Weights of a small mixture-of-experts language model, trained from scratch on English Wikipedia.
Size: 11 layers, width 160.
Training: 288M tokens, 6113 steps.
Below are experts of layer 6 (counted from 0) of a mixture-of-experts language model. Rows are named router (the router's row for the expert), gate (a neuron's input weights, with its number), up (a neuron's input weights, with its number) and show model dimensions 0-159. Each number is 500 + 40 x the weight over its row's rms, rounded and kept within 0 to 999. Numbers have three digits each.
After each expert's rows: "mostly gets" lists some tokens that are sent to it at least half of the time. This comes from a sample of Wikipedia text that the model never trained on.

# expert 235
router:511545478499504507568493555499453410553539457533492506563531516577508490507507561546535479439559600492541425487542489559466389470471521553524517542568494530447510425513504480553532542528470504481518564451459443528479468524507497488527518439454527517428511462480579540542465442485499539524483467519495573471532506486453515591499522464467520496493531499450483496516540531494479450506484542544491406502524463488512452518479533510450471525499542476427485433475434585455432499513521536
gate0:445503501484462473514441542462447483510486516506453497514500573520522438545515570550496574467475541518493420485541500457414511564461573471509489515456569443450526507467520510464540578448489545558484536526490536462571513521522479533510559486466506529469471565401544505603528361503479504512452501486528488504542515514474441514517560476442513548460444486494485547526566476509514546446566518506533463480521490475516484544545438524408533587470509486493514544490494509528522499479517524
up0:411482470459453467476409520472489501444472524455533548491429543522476469490516564512485542460411527526503456507523545465469481521477520488515461509490509419466521512449554497519539534451487529533454595487467488442625567518502427551569549429475506524450492544407495506582514423537458458474490480494499523531543504521419467510542528465462453546453434485459429565523533504531514535496561502477521495458553459505490519502546440479460540539504533511493526557475533506507527509502525489
mostly gets: " September", " February", " April", " January", " December", " November"

# expert 186
router:558571462525549493520481503497451436487471451529543502491521564479546472527519443536461483419519485548529410490516507526481508471457504507528559531563477554496494435473538458458474555554469564529513511492540434478516516494441464460509485532527516454519494569523489491534449567521484478527466437497521493444542452506582442566510456437501442572496589452523473515560526508495529428466452501503499480543467564477497460483535502533564488504477555565414471489573456496451563423513546522
gate0:557443438494436529489483448528522474561508576441476510442464461519429518429537504528489433497563472535486505527407468510504505438452488528452524541500556529531529434447523492505487516499487497460535514465469497434430608404430524477535485488485509473483494560522484448501509493462446532463509447522503489555459504507550475507603459464478558436528458459452471549501483535411532528521529559553458456486479466448500488469447465471449507464500477525514450501462494449498419524531457509
up0:470523496506474560447412511480452484510517495463528498573469526502518520430479466490512452497519431640448489457472553486524509466509501510472457416466519525554492482502462493528520536549488497484548530484479524496490449515442477497548517478488480483461524534456515514476470494500492553420533544496494450475477488525524518502582497505486579519544409390529530521473400522486505529537559555590502460512529473457484467463476478535362474445524535490539495510484497437542475404525490529
mostly gets: ",", " Location", "),", " ="

# expert 66
router:533417462451536462496445448462516509452497428470490447479591484450474519451496551563484506411454523457538521535447478462525491532473539494475534470517482510545460495549518474459477498448516466502499439467520552512480448449514557551566525424510483489429477563526471550533463477514511426507466480562460476480550529553487435460547553495501442486545474532507526544513500478542522517490539545426503464564450461482396538493467520479497488501456566532500469555567421482437543540530558536
gate0:491512486462442525457495511515382542516472484558463532549500484537513603474469478496510508518532474505513482506448489539480500538522493460494490501449515410508497481544421519506452504444556489433513471563433533423482513529479427541533586449480526542517537512498547521545498566573515554502551481515493523509517421541501581468539553460443537405447499443490533511511522524430502507533484517503452496459599542443472521541525535516511509518556585514510468459467484494514532454430452468
up0:520446497466456471519494457467443513552510475503429535536526460535469516442472496501468530520557466472522535531426465516510458549525478474504474445445519416466560488554452503470472490450574453455567473558445555452462501521500483581545536456532467527508553525493510539503484570599496561507486473517465546474524411563491561462555566505437493433496481432558532526510500524454440505550467537481447514450540458496456522567496551463508537497510605530491453486459472509515517480478496450
mostly gets: " T", " wh", " h", "ck", " Black", " c"

# expert 61
router:575522536478506503570454535475499454460580506524527458498467441475544571442468515510501508434516437535545468527506439525456478529547455571505536508527540518490505478431520419533456437544494423523536485575464491494526470520504571484503468496536448436484532480488502480447468444492499543493533451502460480548522541534505498481515470524506516519539502524485591473530508536442518513552555522446458535488609508536563513592555435459532527556460534594498551564537494500503531531543436503
gate0:506496456465486464494494562496505497462514541443527436524503482516459481522452556491523543465448485461525542393526518600469483553566495489451522471500497469457478475493453528551449493461511501462455497460469513501460517480543424548456579425485563489528479495506531484531583487454511416532579456518481538481499577493444571500515542495515480506516573517546535439511524453452509422503448513495421438523495575474541462473506484515482447527505495519426502537454383493477525520564533520
up0:514545460487527474475482574508514511467524552503470423491519437499483533431477458514511547476470452473520504402515467598474449545577474512457516482523514523490430430475466481478444460471473447489548481498493532473482382516540522560514545467456500488508405441479567446492535476437482437475579492550482551478504520502500501493513466453548511534530541491479520480475514457448578438525460517438374453505536565457498464452491482484491459503476476524447452534498470500480498499521558554
mostly gets: " Se", "ly", "lu", " Ka", "ru", "ry"

# expert 202
router:479491503480507465500434529536568444496490532509519546560493393475541551539536514525492495479561512454483539556493464466420547584518507414466454509438534508509504436512487477475518528460497480520448419518477533539491593561510504481560515565558476478450455571487509566521455480499548508505510515526567512470435474440487566492511545462474474578509488495485487508477508508500459446488503518538522542544555552445456486566584466598529528529552503434498472511516511476538546491452561450
gate0:523561532498483482534501512528516517528495534532490528573470506546490535559503534504472455538515507452508555550463458513470534515516535592592481519452470568518461534462545452491590498511511497571493530497511465534582543546486482486406483534538425507514439494495444470445479510486486459586483526427575545503481515543454494453459510493466491466437511568507458492561553561554445437536460434489553547468526431497522501457533473528507471511508505540564507593540499447467478568555495514
up0:515432456477519540424499436435529530486499517473490546466424474449507443474486493529447510501509459510515475461541503506518470486460526413453542516535545488468518508485454565512430540569522517457520437492469547443423469489416551497568578467506606521414570511476519538556503469483449505425492485533503471467513499500563531535543503512539496516503484458484497533490544462458549504464567568542444466513489541528488481544476511482445590504509456432446453452534549539523484454474551501
mostly gets: " Great", " Force", " |", " Grand", " Town", " Army"

# expert 182
router:620449583564422493537516467494527418433558412499486521516529529449528566505517519496512495509519475471570486515423559505454478610502475511499554539474526560488501499468494519497466466481525532531441456514474567551507486525479502480487476482492498479489420457487467552512453512523498464493490467411448432503454546470487484450474495521525454437471467555547494528447498502451432527420465511423462517584490481539504563483564546540460463501511526461450489495531517472527486484524547546
gate0:501578499481441500527531469573472430502492528555482519442503487527441482486525532485493452533529509501483459494489546469464499465474475480420528552497527465478511459473497583475489497543443529491524484477496555493487523479543461441465578548495530505488450542569597504426478492555506497513521484520490551500461523453500579519506423498434494430564534557417513602600527459573494491475472488521531475499569492437498479492462467449506531490493407482463504499503583531558547449538449476
up0:477391536556550543484545532499514539488462492499481488467507574488520477575464463513513496494409496510523436489514434516569507451524527498491470484446510524483529502534432449554521576499525484513538526511462472436519518479514456527545454524483532506528567545472426494491523500463488472469499516570543498477468514518536451518537576511512559598414578471510534428440483537414540467532506477522491516494447520514479449501473520567500509544514574467562439547465394459473557534459477496
mostly gets: " M", " Mc", " Pat", " You", " Bar", " Ch"

# expert 197
router:531514484520551522580518507545447470468507454589509500511413466474491472449504490504543473492530472422440476558514468557559492466539481463461500588564493513459516504428542488513448480500385465514464560484536520542490522502523452515433485558501479517500567433444539441524588547500508509551481421546510523461533494466525519444475460468488470418561509458451576452462523558517485467531490533574502474517513582463535484524529491568496451463513442515523540519497466492521550528533491503
gate0:523526468454520453576543486531476472530549460511496437536478476463471526494529444563479477466565520472558512568527519553534580521476471480433501441555590503541485510467553522489487483510497479499463481539527450510568556527538572538422533493454471530562500461552491469492512485438488467501476454496474478482530431513550479447438557465515447492480523543441461503438507507458531541573490450531503507487384483502509515487508513529438480442471378505588516502520479533533546545524461441
up0:506417514494469508483483527436484488417502515495548501496505485509521451511475554469414525480481472519427488504493486510457424482526488474541488585484456511492525478504450435454424539534507448494537470408494566531503502509462440449536463489564561482471477538519563556468520511529490510542466505534544528506493546477480500558487408563547458542495505445580557555542519488603531458496484513477495541500591536511504478535517545521576523585506534472399488525496486545490426454466522538
mostly gets: " name", "Species", " Location", " Born", " director", "JPL"

# expert 138
router:472525446474552522500503494490478453451477514538537447577494468459535531476506554491425565560490473428459520442557457534540468471531517555455463528438502473528481567477536480508442562509442441478566563524422466528538431590530578444518421439536478526488438480475477541482515500519453618509554493539493461451486510528504506497502491497514430509491542466465531430525493451525525502531486519548516487438557490443478494576447496475507488531459530513563549503451490480535492461501559488
gate0:537499468496467568490484502555512525506505420478397488491540560474514414553562486501482538485615526547510514464475492482455472505504488494536459531488567544551485504425540538486483487493439490500527488522486451475511606490504550521511523440541492485543528566510483459515524554562450520461478458495502441492497450481473568471601526514556476486458478521531498479543483431538528489538475415533539500526511498517569469493509477408474456517528504373498481473513505549446488476501405544
up0:480474556498506460527521459449530494527527565541543549519467477544519635459473467478603474547402494489431513513508541524521571462530503487484541495434488473477496483531504454526532524445562516463498514471520553529533403463508455526460466537457531460516474464518556576525480464493554469492526482481522487497494528449490462532386415561449537513568560561493497534435530569474476498492507582468512515478496474511458506498518484585546542509471470554526496502501535468555511521524557523
mostly gets: "now", " Australia", "ly", "ver", "tri", "ri"

# expert 239
router:475413495481525486462458512562528535496523551507528494507504486485532486481550500520427546503550560452466509483562477547450457486482467496446443459484506505530473448496507460519462570512528490516554556412519558554491500510583532544462480535546450502501519493551516555469556467511505456503512477517452542441491459574463504571476414453511458472525485455546573465481511439475559509564542521512615461488518490457535503506494527541562517553468475445511562534481452451417532582462437522
gate0:474538448455466428492570536558486457513435482482483511512495481466454431431535500508582478446565535546557530559514506528463475431478502485561499547508473534520506477473553461534514429555435482529519486465445542447501430560575454481480512476526496538576436554573498538490577534490508514567519468503589509452458461493465515512491523476495505559504519428467526499484457487403495510556537494551472522521435543501556539525488518483470473464420506490562508466496524519514547576463472510
up0:480573469516487473542495568547492453462484546477501483523454515475507487540454475526548485424525500519524463533448558449520527594552456414522525490499503457473484498523404541534509495556401548517515481508502507516513425557488468527496542535532491475497441458428567412457453521496565519516422485509485490499547509466476502521491518528422504471484493523509562495445489508495452456503474439437517504462486500450529532436600473537497506555564453523493523451382510511498528479499457588
mostly gets: " —", " series", " Country", "″", "N", "‡"

# expert 99
router:552535489475464531467534452472461482562555391432434474551520432536495505499467545512564522489528568508437473490483570491488489513519587513524483476496517540474450495512490528553553494492488573524570516497468559452556477444495553547516475493511599573459495504516537509458541471465541518509518478494473456484531475439514526552565444527469451448565450468422519476492537499448498483467515466434471425534528485449544500571481545557447463476542556516494487531495503461447450495582501529
gate0:488481544576446526578528559570544524467465579524517529468546490571590469536536478514455441543486514526490519487550533572496491475462490456444494523514431522553540548475547508477474500471501468496500510483523470545441504486486458483483540492495482475491480548462489434443493526541489456523481534424509499501505461544441533455437579379605531543456530511530445564468420546522488541471506489507489495458538552485511452489500460481477487543430498392492462512560504484501559493476545517
up0:429530499509518417489465460552511546501483481549498544453424508440501436473514481420503495471492465476569549537471456447524539478512441531466449485554532458501533526549426553507453507554495432518466457576536450518533540510510451474450463527465508540533535504549544525554489516531504491428451445571521535556474472484431485436495497548487522528486543485547502482467463501536540443514488523517575534446496481573422459462497466440554547429507462568470553495498562538543523515439514535
mostly gets: "–19", "–20", " 19", " 18", "9", "19"

# expert 242
router:504453554468465443532468550524468531570509538452493510538463448483482514493475510543483505475533552482546532513567573460450546543489534438569503477464524457551505518482517409488454523549487477456578512401566545457472468488467535460484453475480432433491556475521536452462502525469551508527522518514543494516555473534531484560462470491458508559468501463628503469527569418518487533449499498494471489527509517442544448521485490490600524464445482486516540508541511494467473565547438571
gate0:550481538487490447468561474498516483441470479554435478505473488521459454563532511509477520545521505515566472505488580463499481580496514518439422525508538558485480427554409478523519582499538425445552554414492464478466487524483490505554549449478617533554380469480514489540511551500493512508438459525528574550494532483535497508430484506433498499455482535433475501452494500542503515475508543467492445491454512487429469478501490545550502531470536437471482464500478480495484581501520556
up0:555474555457464415474524517501516507503505460514483494477469508582472483567530492548512489505514499509556468559527548508485518551499492484428491486551557575453485455572451482554502512534511445462560494437525574491482483508424550479533523446485565524522434460491492501539467528505485527536417520527497527512519528487531503553430469516460504488417519567516428499505529450558516529484510569513487377464415478486495427451478514506580473508445503433455470534522457500487479537506517607
mostly gets: "0,000", " Championship", "year", "00", " Cup", " 100"

# expert 165
router:526464455450538555493433505465473535538569477426500527524528520506468521459458505536516556437473526510464506528530589520521565426530584493434557461545491461506499437543477521486472505547430517478495539480452522493580433498482556505519468487564471496494488460541514481451487459514547529528487541457497428541490491474574554554458462502532486490589430520468498520492491545436528475458558502460512418470447474421512523554497565438437471476442487477456504557502507508444464501583482508
gate0:524547518541557465485405476493494508472520465508508452506452467512499565533458531481480482471514566578504511538477549516561459458499556528543504506569495510502496481444516510535514615532444534522523469520421539436582470563505524520434500471527516444520545510500507531461584499448517519525485546528591531558543519514489478497597502520481415476538449556492553501513508498574472467460521503502462419530457503468505533516403529505465499448539396469545521495488497559466496558519518498
up0:499516501443490499465571516507526502515499547492521497535500607472466483476471504523548525509475542476492512468610475483430506568450435513491505461467526530500476501531450483430505454474501516440500524410531557563465496483510480457515524514521481515503556514577563504529446506496489496484596448422373515515449534508541543472468479498449482481507539484563464522482550565442508459556451481501517550510569510515498507537609522519533432534448584546427478487535496478504474458503450540
mostly gets: "_{", " km", "_", "$", "26", "24"

# expert 205
router:425554452542480517539438516527507505493539603494506524503458485452447484456440469507488536475456469442518573519569441471561566415523540473497432451386470499540516409505511492535479472471473525469519499440544481393530472481495497436452555547535497487479507452465521492516518439470472535521528492555523485444515437502469456516474471480479492452530432469467525473495560488467539487506476478502487547491572539469507435532468544487546537451545513542474473500454510469431431418493482511
gate0:521392452552435490489548527518504508527534501476538509494453504459517462477514482546508539519474570461420499528502522494553509510579545405448531513463492465563528527494457455471470457507537539493462485455591480481510498512514514499505504512538533522464499518569452533547535476563508494481475492507442470502479465519471537486541491484477529473519501433509492517592442503586524467557597464425457467435474455502529542491484450459413490421577510464452479480505525449616447528473460526
up0:518442449516507507510531503534539554516536486397546480466468461416488494472526445532507508489481547452451536530520509508565518555564518452472499536439529501546528442521411446483437463591522555500449474500624501447526475525501596511481499535561515519485481437502494520532511455544514521537532465521447453463508425560498546430515463493493531448549505459494514511526482461566550494479559539463464486471491459485546533511454476485434479437568517485475483478521528430571484500564530522
mostly gets: "0,000", " China", " professional", " research", " international", " success"